Weights of a small mixture-of-experts language model, trained from scratch on English Wikipedia.
Size: width 384, vocabulary 8192, 27.2M parameters.
Below are experts of layer 4 (counted from 0) of a mixture-of-experts language model. Rows are named router (the router's row for the expert), gate (a neuron's input weights, with its number), up (a neuron's input weights, with its number), down (a neuron's output weights, with its number) and show model dimensions 256-383. Each number is 500 + 40 x the weight over its row's rms, rounded and kept within 0 to 999. Numbers have three digits each.
After each expert's rows: "gets" lists some tokens that make up at least twice as much of what it gets as of all text. This comes from a sample of Wikipedia text that the model never trained on. Tokens count by the router's weight.

# expert 6
router:542433522534513463505492500494468434513475462575493471482455480559485557512564533490447498426470525452492494517415434502466478436509489514470473507485526480547522483518449487533495473510521535486467524572497449495492470512620528540507505502512402519517484481508574445517466504464492495511438443458445490456517518495527458506528514485471448501540500461470537490515534467523430564522514
gate5:460444518421521432504484511454489443509524455457413550539501500483545482519444446510444539446444452524445550501408514514523506501561519486464520427538476489489561487471459482542501498519545496525537481504433441493509499525537494502549519510523554470483467558567526518572372521475464480472548503476529493474405534436513542491493462570483602469516467516527558520462491492544504498511477
up5:506552508543503570489499450491513554508492511578541490470522454549466526504558584504524482491517484469485497478540525507538546473477511501583471513485475488489491515463544550541455518488481528439479499468583516520481489556481493506487471467489474533468446403545500441470504453468536471522448432524537435460516410547487541505540435491471458481446575449488500474535480429482530501373538
down5:492514419592476478533535523513545525535555554531500505485569575464460428510568501501514412463508545499535520527463591492498504462508468551483524510505546383508481430502431505533542504535589530488506545477549426494506463471470453497497505537505479495491522475473515451422521447513559499539509517495505485481546503454442529499463505504465485513545489462495492542527527490500442512517543
gate6:499505541465479475468500484456504575471500529472517554467468450520518492463525468510527543498556532514499528561492527511519431445474449544526490471497488439476525435507449546441493491529526524452527465579515409441500507478480475491494516449475495550481480453494525514455543515494535512559477502446485475484513550534490469468443437518495470511496412480443524620496531499499512501469529
up6:499476478447460484457518500466497614457481532453469554529494486451509454467458503544553516533506493482537480583497576512520495522510481456552536509508570490519499513462485542516447483587545480463529470511515441456533476485542469498441576493507448556540441504487548538440537461498446529593459431467540485465507562499478433492491472506406501466471467486519415592508565549560503495482511
down6:516515493565392545485554546476561468455504487424523443491560529493548536549443511494473497574484498496476463588529496590543462478494453560473459482490493378526452467549529478513433532476473443527555424482525521484476440500499454469588449476519521572571537494470490495529479457488552441494542595515449450453493470565526422471492528507504589479455504467563597488477470488512466502469499
gate7:562501465495445464452496529471513400511487542450512435488532568463532471486508482523445476461499584532485512528523458453504502569459532499562474509473488538488516516495509471504455549405503445483508477470527515379525514484462461474476438522506496449507483512480463509544517496577524494482562480494468444419522451450444485519572520501513416544550504439457508482504566516532454452435529
up7:508470567519529604535435489480534539442470516495547546522511433535463460550502519502506464492476527415558525490484592592491503464517505536488525482441540490480493458496464538468397533438489534528480461453457451473528489493470472510477472498532454472540513423477570497540514424511524515511480489480402456500443537470513483491550413490504529492548491482471527524458467519413570543480495
down7:508483508531579522440552505502497524479499507511472500490535546434528523598525529466418492459534484440502454496466502542445511597458442563514501552465461461499511551449492481493425518437478440456476495507535490389511471433455503460510525515463585454456470468580512490467558420489548582474558553487440422527480503460469496558518512463539468476497437455466566477585503445497508409508460
gate8:468473474450425475562406515483483488471474497483542509506464518502530434481480411542518500456465569537481479509518475476432479458405509537474462471533615395457445530484514508564483550431480521556551469518544519478526549483517508499508527517459477516474538496529558530573469433455511507554507445521534513491396495498546614493548528520535513508463496521482467547503538476460502542588514
up8:525485505499501475538498461443513466483405474529540483506528487508604464518582476484476530482549471539458457477559502505396476530506534458540426439511504415475519481469484500555486549541484521469510473532546504461480441437489511463490493487508486560533504494539507548462499504501525534462541504504451499557511528482502544493555476499516505511545491493447525414455448467536551531519541
down8:500507488476520461549515555524519508503475455453512469561486529482497470548457447484507530482498583515471422554440594534427496458450513525585453504534523456532521440452472472482544598487454402485474477472525461438498475515492494496455489450499480489553551528502514482492513484525490515503512516519488489486507470465512544547522460532459615497449476584495487470455519509460480522482510
gets: "| ", "\n\n", "\"", "==", "(", "\n"

# expert 7
router:507454469514503435510454491471496474515540455512450500472401486513542506494499464479422526408495533429460525538464502443568549477500506534483453502473513455499502500467454577558490518531496496551418486507496516507491491474518467522520463521584549486557491501495529487437458467465473542539472468473516546496540475443520450491452432430520544505549480467474477476486454534517535498468550
gate5:480540513509538482511511486480522525481444507530478517516478540470505525510558516520457583418481500457420491553571470501485558514592520460507541465486530511496545465519508511570586507471488495465441534532452441490416537531505449520511496541470491466536514446500519391467509496502507477424536464517487469474565501483516463474488454484466488557507536500475489481520450539486452542520568
up5:447539547506512452539491500484507548490457484527491484563490514473521502493537488496524599442460541438475434569499494497445478533507541478513554459470478546528517473483519507539560543507414494480412534527487516529431554517555488482521483454423516469536544427552556486513506488478559444481470470460522536423500486477475449502518502505511443519490554435463474469424467509468467484483441
down5:490484514459483530540462493494462534440480478447516419522486529486410567488545502554542478519454539527497463527453535483506508496507507491506530499545498428506434493493456544496415504535565465555546559428498492492506478523478505601556458505532501416488491531456546470464451462520458431485516532517535467533440443469564469500572573443486451535540483507516455506559522423515448517486451
gate6:455448501567492550526541499478545431508513505503492474498496517488489511531477537498523535545475558513464499445506528505533535459414511556508491632433498456507486475403555502488499511457527500458557476481443505489487488455600512491476557573448551461534540510504528528559510506499541449419514515481503518536537535490501544420529494497504473479502493512439510563443477564503510484530492
up6:478537451488557426492534489466471541469522464491484550518525496492479498485535483469517536543457503500493504478521488469489480531495507466522446495607540501479495600539391506430535470445477574524441435533475513488458516481518540536453527452471494519465573522547456475531493569552505559453529544479474497463439444484538480497452517546506507456467521492487504489494488557426390520508482
down6:489530586555479462523509599467517528544489456431422496543475519486471517501424553522440438459473532527515481547461488601532524568497507523558572439526482482539487466487553454478464448559640531533476529435465594459456480455537468481495445453449540463458434431536503556479485447476516518467471516516461497487531526506498452426463512513550557491568518434526520494563494504525520482468521
gate7:511471488492467572516494563511515424519480507558429398482544486518475545494505472537406493555436532494510431543525575502508506494464460430530457453513507508505515413545613561459495508495529485434478488541525545464545517465555504523486480502534573442488573533581503479499487508508511499477511508517457500480498467459461490527465476537426438502533545535529422530432497458481512509520456
up7:456488456581458531471498486497525475494477457495483402485479474497542506497461525562472496498474461492480473517524538506521466541428449361480484508483521540501500501515586450460532494493516503552472510500540566466490461482587513528513500551584559464467497544430528522447463538540527450528469503573504448503467513517469495506491514522484445503526512507426510508406457416496534525464438
down7:527487565452563562523482392478447546541601577573493499466542507497500365509509528484527453645514537423531481484470562432506450541497531490504508466524536592495491511437503517489479612538498527456560519488496565533496505493476519549507510564495476476483567533483432488579468521482541523469466453475452471547530507472471439505481500539477533518488498458549530506453518504498439565534527
gate8:496566597549421455567544536488519453591510515482555491517491517444514500472588466432451495461423525483503479579540423505474460477501468499495603522503507467447416521506452526490596489513474539601463471512411548484478430547502524468499495506500477524451457501469530506522462552523521475429518479513506462466538429480567418527536557555502602531544543561435510534491456497462569524487585
up8:485507539508556485612552488451503424541522465480557603496490481460497449489491469429532572488391488558534483559522499535433524482500537512506494446474487463490523518493485440502575494574389487580477536452523415478449507552550511472468499427541454447449371507501509454559474500531551527532442464501490541447504515455518492530495537598474482474483505505439504510529551478519561580477526
down8:517462490479542501504528453488444481517522503527530502513513532495506476494505538575544582525482511538546488455425507464524516521519515539553484473535573416516504462510448499504544539467405476511518549544535456489464580437508574548457529480514570486515537553509545508544516435505488470548422508471534488549503532458418580505532489458514440502496542521490462502520498500498473497499473
gets: "the ", "a ", "The ", "s ", "his ", "an "

# expert 3
router:522469479507513426477499475494416437531479494524527513478522513479433446560514576499494426423507549502450558532472476484498494544548559560480484554559526496507512477498487529476468531555549498491515468506391517609577498499510492520469405494551402472474510383394522470467486499496504533488510514496489505512510507423590444440481481454458539496536475485480491462556443471540511473587513
gate5:526513428593413463451499454563550504476493520473478520502536513547450510516527542475532536483458476559565477480527547439474551494522544544497518537467511505565527473476472473512470553536503565523433466496467475498558521487445485487484485502443482555519502510452470578496464511514480503458520534451471495520512431480488522503498515528496484460422494523516516503567432520460577430441525
up5:502493503607407452479511427503561519457476472457526412489483480574488559514555526436530547517488490536510490463553497509427653548502523537486543534485487538511500546495520508548484558558557525479407506470495427493535521483509507451437464493478495613483487547455456555504491525550549461469511522471468530471569447495486516521493574516510481519396501471489542511575454544493577426449512
down5:516478552534436513504479493550467518467522469422549450532535503495522550553480516448463506508490537448516454459480465453494483515473515486521494556534412485541449506515511499556494525526519480557567503496475488429492473489568480568456478557525551481486543519525491458521418502515486478522500403482567508502550439527495530498458501516568459515496534506524502503526505556445526543462506
gate6:487567531527507510462459447425511543491499443544552469511495542501534571451460454457460496549465445597544437550505465527558491428479427471529439515459465492521550489501561480541546525501585549430520482505492479551553500513498449461516493530454480481631583504492467544534495405491497428549509502476459540549529518531468580515541462504444574530476442461523512490493430505514479489513510
up6:542462428461531449473539521620490496546435459490480472517539504526495538513520482485548532427512491428449572493480522508408491542603488475474545498546510516380505550484466471471472473511436450481463498491463566472408480494468527494549447517554471547430458444544493524516509585511541559505541484438536463456421457505537458493499495479547414472491512515421527482519573489535554513504483
down6:446545558523537469525484444529466473488531496511547514586490551504605459491516449488527477530494539506506529458499485541441498439480477468523490484474496536567476551469545509556483420498456455458473475506512557563486540456473485467530510512467479479551590417465455541487571486552475528577490465502592508584471549510516455585495454558486476477488520501514510405515481543481524513524592
gate7:531481557555522528502495482463574450498520557521492551550585465572495506563496534538497487492489527512581553479600516454548591480462518493433486547478461522533477510592489500575434433467444474464455524488481520461516467525455438503469476507492463438537482498471425478441522483474478437502530501525488484441479519479491511504490599486509610560538428533524517482503566504509551470492482
up7:453560536513486490579483523457490513538483491488517425444496474471455507516512535529548503444454563525547504470534525514448490443500472501521475510450473512505526469459471390530534511364477514542522448496512581571510446523507422506471537442577418439522509484458518389542507553566524510533464457509508452493462540450484463560509406464411568485536444542496571492566505561540456496513448
down7:599518454487531429508454514496508454490610494499475452461483473465471544538514520467477478485490495537535528467384515456525445526450583559550437484430462464514473496493457504476534464492401513482561506571590475453435545482540527510498505506426531544511557506481472462484479539491567475471506465472539530535526567472453513530463451525498472480534534522500527511510553491431529421474461
gate8:535587418491527498503527503492489525481466491573496483450512493468408490521547397474493532515499528558481524477503511419496477441565602439490571579536525398501488588551527448437455462485475488468488530489508495541530475524551466482552459529567475493544442417478543585420450507458499563452482441472483518538449491501648496459489422535521540468492486490501435508510471488551561504482488
up8:460423563507490481491545576551447431484480590516469532508443512457486452448494457515561528579476472444553443490476557499535415609518476500504452491469479546501503465566438485509463495465509554516471475523494487501541511486437525510478513538473506509483459504422488465509511441458513436490479566554460499454581508515457543539403488461537504502544479514489505467514486506573469517500430
down8:510532539500475490560518422508571499561480476456456488517463515511487517483458478496517502538483460535431496510524499531561516471585451478528417485516532495523524532525487534435440509512559475463539502597497507594458438457496557488452445524516501480488508489493502540529482581463499503473479533495521542448553418541476529484526440568528513496497440503520478536510503535511575481498498
gets: "201", "1", "200", "–", "2", "202"

# expert 5
router:581464468499478525480460548437440514525506480562518498462486519567489409496572469505505485489476470509458464541504407476520445468477474528563489425517513485504514488510496485496522562486524528539502564591504485511503443493561491522493489551520484447564544408481479479486450536494460565466538505521474494497448595506561504485586514482514464439606510480445545462498489474517474471554505
gate0:546473434514492457505418544507494432472494494518514484465482501545499436500451482577537509491540450470556504521507434460466489475510462484470450476527558476422465515510525478457549506485421467537526542504507522579513534500456485435523473544475553467530485515492560445446514397451484529502497511501576467501498485488538478540446497570502524438557439575583513416439460529449503520517461
up0:516416512503592540515471523492540514503502534423501520475537506490442411499484453467441427577493467502519582513504483512505545487551478535475522547485472513479545476505514464527519609521557458577502540557542502481495495552510480535538547518486512469465505454563502536517471526484455485499520546495456452478428451521491486493500582560498475465446470459473561474510482453497550502475494
down0:465575503458483501497493423473485496461499546544503498518474494483515541523469450538492549488483504506474484552476561474569427520478567587545494484455500462528481469490509495547503418479392536499465505419518509584453479460487513481435434498526556489503543548534508503491510456521557524538451541557543498514524522518465508462527437492502518397542469479554437450481547449463506481497469
gate1:491476538428480543581483535467472466496477496541530538487471568524480504460497398552528479506446476491563498510555443454402490510510559536480478482430513530437497478509560413489536492559479508526512528491505522476485505523475465525483541522508514509534570475551492496587453450542494505512479532450494536527450487487506513559483497526574493418556541445428473395556469439493514493519521
up1:508478456534517427457557482528542487471463500478517481524518494483540541474511555466447557511543509492470500539484520600515486532485408494515523508591460474557473530511510511456470515461525460473485473532492521525554497516561541466542511430546401493429454501503546466398551534428541556490555503494523480451565532501544537530484469517478536576466458534537529573450547545558499508449494
down1:477578483573522469522427476464465478510486573482515494520504495592509512478473578499545535529546516506502485578475541426485559464434591467459506584473508443519527522546507451549512445457493496517500443536476557515605487482545468515519505538462429500528453455510450514584453536466451505531504476549465488501490478494424570519532527468539484492469404523417529503505485506470506499432472
gate2:532542502533499466484561569505457562516545470545513488472448507452459488443474455510469464480466562573536538424459447537461494416524542520477430529462536505441378467578520539518454508604524506472488526466528534518501564518542478513509568476452478459542514552512492454517454513521547570532436567535475436508515558546538487533486536504522466558516428495490510534486510473518445543525499
up2:453571512505534524479505509457598529469500546509448579468453528456477521530541431463528517419509553492495467488511577505511488475486551527458509495545516466565447502516465461503432431550487516548486468506538534467540471494454455521563453472499456493540511489506472538496554535495510500472430514504455510484503490459517486468426520461438477556496491559553511489492550524494460482532449
down2:519479500522488484453524504541451502487456536583519518453490506495512542493529506501485514501521534542474471500486455557425519503531498477456530515507505467467521495517513496449458483562465553438442487540480443584478534499570536445542585480493468551502506551543427447543505482511476418513521498512462542516469572494547505494457474570487561538447503554390571462564460559487479553459568
gate3:483460469458473514485464487448507523517406441477541425453507481414533524439473578550502485500581523493558452513467508571542511440550457528516520457477447493482478548559499435474452536459477548497490512556445507428421434514484492515453506402564569618491483523519430535422479568557475436562402503533485478508530516493493467544517573526502477592543489491480483525519589539508508465507454
up3:412489486490501507456534438465534544494511527532517481466506513475562447486449524529581575405612552457517508490534487497572519514562382510472455480562484421466402524506473469471497473474517493545480529499535468487414519526545524504456475417491499506558543481517458496471489524517494603527513522580492495546528550474508502518462488494460452481453460548496477534471532458438513427496501
down3:534497494526488491547463497493441539512533580503458499475486527539478465510538510461586471550491523512476492555399482438490469467504449546501539517504536510482506529474428558459550491497435459542480456425451518405498564449488542554453458502395498415458519532531598542576474476465436528528504509453535477507493512487477507504474593537477525510488523495562509414447509504529537540539561
gets: " ", "1 ", "0 ", "2 ", "5 ", "3 "

# expert 0
router:516433453524489455495443528440566508553485471473466469485539505503391477527528472505479526493504557468542471544487460535481474502499518509525528427527550523506518500529474526580483491533553568483465482578475548597527497477525476521495487525528447490403564444454490498474520476535475564489466476477537586578472465508447495396554485462488504482510463491483551547537494513511453506549580
gate5:489525572465487527452408531458534563515537555390476482450576537455579459476474484507475440558541520466562458540432451514565522533451471459491500486564464390464453521506501543523472451545547500461533511559463523451548502536517398511503505466450543509518499518468506524580535491501560497547472484530513553494540524494435507515495493460549488446493545478486504439484423517552538456509460
up5:542581429496489506512607533424514564484491554509514498493510529442467454473526532533494510490514504454599487516529497540512560574462531480541527518441466507505518483513509483521537536473536456538468569450546549529474517450500569529468437478479501536554514525575512475488466507495487533496510475529505473496504546547565471519494534470497500552549494479504508511459475573543483474591504
down5:521477496542535528557488501463472456445472474567502461472533407515539537464465472466541477501535517509543497548485506456518464460520530535539475516521518420465537502444513493492503532490422479579553510428452492506524466481528490509492457488533502516434415445598432485478456464523440485514502574435501479501478429490531514437515509497483532465504391523502465477400614523442535514556500
gate6:440514460540549460446469521469445505506488512491534519495488449478471511526540467502495486575475486512481459435483468574450480447569528449436384515509487547483433512520547536408437519522466481491493580467463475463468468453488481518496538506520535449510536500606517439546466510537489420470531427460469548450519476489520494447533443406493471482461495495540501536540455526500511507531523
up6:522493501485404581459507566476572443454563499482522449506507491519529492503497496543517517435543581486530563545553511437576508516451444481578498493515533466498549513466412505568528536464563578470579345598532484537429510491461521535475479488496478525547544453424477533514544453427488521483513490558490476536486558518419462481446547566513524479488474569519522459445489498524469484528484
down6:445484470512548483514474534488559487502484491514504490477530540450441527552490501430489484499482512488493441464513585530531491385564509489529539528488480547474438494509530481481542459503639545481513429491545573502528512428479464581546557519519524461531513531509483470536519510500464570484501489508457480524542556499553493477509512455529539549367506453517454534415552570443541520524472
gate7:465560512414509510516459498479510462456450547575514561541534550471525487493478547468472444574483409477451538508502559501531456493442433488469424479449454517462432479563427441492508450533502458516504481521518437567497507543494461547528490520447558451484492495418542499594478455457565448485501488502530553517512472515552481490464444503503571492432536526488560517533476519441490526506532
up7:500482457551479478492509502523446498479494509441516476434465456507501541575501561500532520517467552487444538510497482494473562492533500482600583526537468521482534535449564522497526566418464493505528481475505522504541483503529514445508436515581422523490455484470475482446476561478459579521449519469479480506516553494506555475576529505521494514513486469530461490542497552650488478506478
down7:453479512508537526521443516518514485547452516527473489456494419530437535507496511444545502480463449518502497519573493402448509507412476533422527488498548474474503484476465450469474480503429495463458534488449502520507466521543487449478528525407511486526478508508471477447515478563479466468473536453485469536424424493534500486477455449412464565528517481482459527518519456518505537501465
gate8:449541463494521452496540532534443437432474508517452500574480570469551490485515517549491456498500478512556565456519530460535566526504533490466524517499509547403524435570467590497478544573495505485481490461570535419496474472473446494414550479516537453561483588476473532524449489532429507486572476480475509506482501563532486536503539521500559492523481505484495562514487498559460518561527
up8:426487502480541469518490507539493473469519439486455520507463470499448582551523501429516534450449489558490637434486487482485472526522444500512433501547415489535528491578469523491496462437491569514490515466516523469470405464547433433575536449508466477467456513464406535535457418534440515576502504444590505513536481455477485487472479500538492518506506454434485525500466494468468577496447
down8:595515478486536502476504508495505517517508478449532503566426560464563498463459518486483529421543408527467463463518511520503549441431512492430480521507498476514569538504528465486495481449502395506502475538454539539538491513498466541477533498483460481499465495490520429450454468515515507563476537509470476478563501513573565464538543456521443469480506527466482567541471452524520499491529
gets: ", ", "\n", "- ", ": ", ". ", "; "

# expert 1
router:446463515545493526483454527489420476540420510476475550464514520538530420485510566378464421531438479508449544500502483463463439477556493535425579390455513481586617449508517501505482450576588513534483561481415548504466492416477446486498506490503427495446494502521527514513485508441446492456529475457439487552440479463537543506507482508404410481501534475474513437574521443545508534555502
gate0:507377528471492508552532514537557501527567534576521526530533553529458443506456543515511462492454490500517470465586544513604492447504532453563505503499532461437478561520499532569516451527500505545519493487500516495470409555489435494482573511493473524464464515476459548475531561500515496493445521556469550511460455495487524485517564451539504460531530480523504495504521474527543475447559
up0:472549472601574467475494434451438442508449421452430452446449520514559553481448475431451511465520473482501473488492543457503557494504548544484452534487423497533417425454432545528512546442478524536471510550515472488445491455497457489466503460531482509492528449521488519485449530444513488486507447438457503524505437515544401418470495492457521493455510538537480517522548493504434447523428
down0:497462545480535490511564449478450521520504543497534537471500551518542501450487493464547503513527558523487459464512489524485468428483422448483543502538542463492535528455492455466484552496549524555452497521552431567474492486440474445494477480522520546549465456540502545499491523519554483486447549464479558659498484457498543534536507452471536547467503516484478485494446548478615511490505
gate1:493606526521478475542543532524528551539506540456608498510500519529490498515574447528447480490479466547467476479454528558522438529482449515470501452481493521559471583518500526552455564416495443510508511544524495529471480519424480497456585452423550505514507457446468475529560489488411490553503505444445502564475520422451538509549508550503526552438551479503515476428521543563559499514477
up1:548439548557445409560585452471470472565529473561539510501469447537426534585503521493436498462471446498524508495547538454504459482502558492497554487516481469443477484585452478488481473476520483537460520457517439398495440418536516537546510477422472499515486451514480527527447468478553524507477435551516472442517491510482446487486522554483494493510426480524478489518456416502509484499472
down1:480511424462481466489541406577489477496519495435532470588520486521487597491478526506443430521485513532547544524456426479541464500507504540503438513570479515503596483501532477402476446482525474452531492437504482484498520530418423516548495420503532426521576472449530525508509493514438471573549486473547468479460477515504491570509532500457471440482520483479443515487450478509501440512469
gate2:464463497521535501478463460545459516477571565521555478524443541489537500494516513477467553541558515558525462433487498562506486508462512535513436522535446548478454456493475516494481519528511558564600516523483524584469503557442569498396486515422532506538503483573461546611508563522490490512473470490412499498538552509574539519421526488586474490494531520452525510443497479506518461470456
up2:518501509500419495577536523508515454554511550537532486510483558496528494388487515479446494538551540535502442502533496543491451449486554462534491521547505531490508519521457493578526492538509458461465499506489481574426502446512479501521433482521465505532494479588472554514491444524600493514498455451483428493526471538539515507500507540585607511474507504467483538483517536490588514482518
down2:517491536506569554484491551464536505562480495490491522488575484479470503496470415437485470457529510513488503475456485554468484467516498435552484435497540510542456417507492513550494500451490535512566508439531471493540458492524441455462454522527472473497515581502476480450482487510471465577517576472512484461475516439536638540505496436534456538575469462539487464500451453461446588478557
gate3:388496489552484533438443477452484542518477535550540519459484543458536495449634440490451557600494530531535492511513600483557551562509530541498485507492565479468475508521542553445593520504523427570514465513529562457459468495438537494464533458531512489448494447437498489466545523516478538459493535426411530487483528554489486514504433477485459445453502498429506412519494507442615532522521
up3:478505503473457514440549469520530482562494512581533525416597516533466476519603515446527542524495527517487472516515477463549540494541446462508494466458495522476511500498470516448557476519451571537449477433449466511574491534488555511509477458535448520469525436529505446520512527490430476446525465498497494522471523501476486521461489493468508431421525512546512458543494374473513578587516
down3:494464468498518527529446541474459459514438468502578511466471514481474518384432475446449455541422520460493537511500432516450461496474548526482477507526477568502519440473422462586436502457461486446443511497479483478460466426479455423536434542465527554498406499471455539536481493531490539529567465533561478542484538547492501512497497514509456473478508538544527494507515500509457480520457
gets: "s", "e", "a", "es", "er", "an"

# expert 4
router:585516471569421509453470560488531537508511437526551445467497518505470473516516616501516458435535558507472501476525392490511525478514514507534522523518524387532524471619500504478496410527507538544489470475518512516571434517528453507562531483574501464532518459468520457481512568508499530510426478449478512501542555488533504527520423461545453413523456480482549465539510507483411557486447
gate0:493453424561453459492545536494465488549541463518510486469508502556555490540550531498480483493516508439549449472434447539585476427403453453449497474460461510469440439454484532469517471479527458534552515454502576484485543554427553572499432541504523456559486514573540512440470577466497555527535487545575466540540505594496472521484519550512371509459482444524569538444563492476494451469427
up0:473426527484499453524513552490502510508514443465506497471526508516543522535537521455506474513530576490517456520471417467547453456451466441489436513388461505421420520378474478453443479546541516550606461448504545453449617492464526521531429549500487490538494426564468491440541515489443577492473459515564471522519518573519455468471516529443507454475536470505500484454547487475481477475460
down0:465541486477521585570491542362548461512511540476389480523498519456502449585486574540437453405516557456501557474499514498510490497519511498528553474592485439550512444529545564449543464555492622555495450494543494523544539504485446528504515506473449500521590502442476481557480503481519447521536443549435527521512465476471527490482505449523443556484526546515476414563471451517567541491486
gate1:450517592506512515528468482478519481474480530557497455501492550577521449493479530539562496514478522488534450496577523514488481516449508491551529471544480460503563542453524532540465504486484530463507479448512520519510512506586430518477534459528499492478531497488504458502525490468415527553480545509520456463504458497439557541614522469493576454498460452496630478457484473454523507485418
up1:516536507461474476534475516527543510589489479496480494488458446549463594442490551498444505511426510486437548488484479535459484506527554491453501514510492491494438503466504552535560516387531503553517515516419492454499525550481516522518433608518504511535490545514543496484440471466484553514531487551511495500472497522574498532402461461482394576538511456477468501547459525489519460467586
down1:499543499527415456494466474536494506542490561436497467463539534513518461500452536526541458547465474540493477507459462496489527463490498478498497546448471468543523465466453489475463568507545516525540513537489498456468534555504504478516439468512577540538484490505509565553477499406511487577506489425500535522410505493539463482492484491524538517509472492471539523457478542496455566596456
gate2:534443612517491459470521514536503520524499466471503459520523512489577469520522529491485479527493553476502368452539457550481589443421404500533491499475483460475463554478437437482441456560531484477504544537487561462424555547555499417544437555487511500473488454528518538493549510547525521516487483570537521584524475508521429487471509431503458537496500424500451518515496523503460431485506
up2:490537373532517496484407501451524444460493479541580517506488504534465520512454513434509505447533384467506503481468462429454459549541459557558516531523516489537509520510464534536557470500485565481506537447513410524468512503461492491474491439416459511514525456465527490466489536505464498487536476481401531474480402494481525500500438519501512519490487569543558499543454442449522492455479
down2:466498451506428572453520455501530523421536525500541505468505473494451453480508436528526499553467504463522534494560523489532546450439446550480531488518517511516528513558477528516505546517468486592540504464488522409509477456472451527463579514489487494478449501442539557528541525498473559560446515495479547527532537549501458471487613546447490466519445538583575436513586572425458507527531
gate3:525520577457462475459589435500538498474462489479577497501459570443493495444463521548492480481494467465433476513461506491502554542545516519592522549516446421512471567537548486524435434519527568573532499512422482539493576476512464437487441538509526500511530441542567512485497494483480535526486554450450434515460465440533461449509489462486538530484396515525522540489458485413520484541363
up3:474508526502486506380508500508500542485462468454549483457475535409494464543470541539526457496518530516516441513496528497524479500486481512540516562548385424496415577533501449504389450521527525577546508504476427555452504496538490458486455588577540506456483425540542483496536504513530581504522472521430489536527551536493514502462515410486469474569459488473492581499472471464433506472466
down3:481422582572490448498543514446455517455520512457451549478538532513576411463542496491467530455524508513456480452504429542465497469572500485481484449488513597545469436562487593430496466384475500459557514526565478508517498498535502422571503526507495491551472518461382459522462476541470526533552520490483559527517501477494487542451495614495455502488454561539566531500518492486497536501522
gets: "to ", "in ", "and ", "for ", "with ", "as "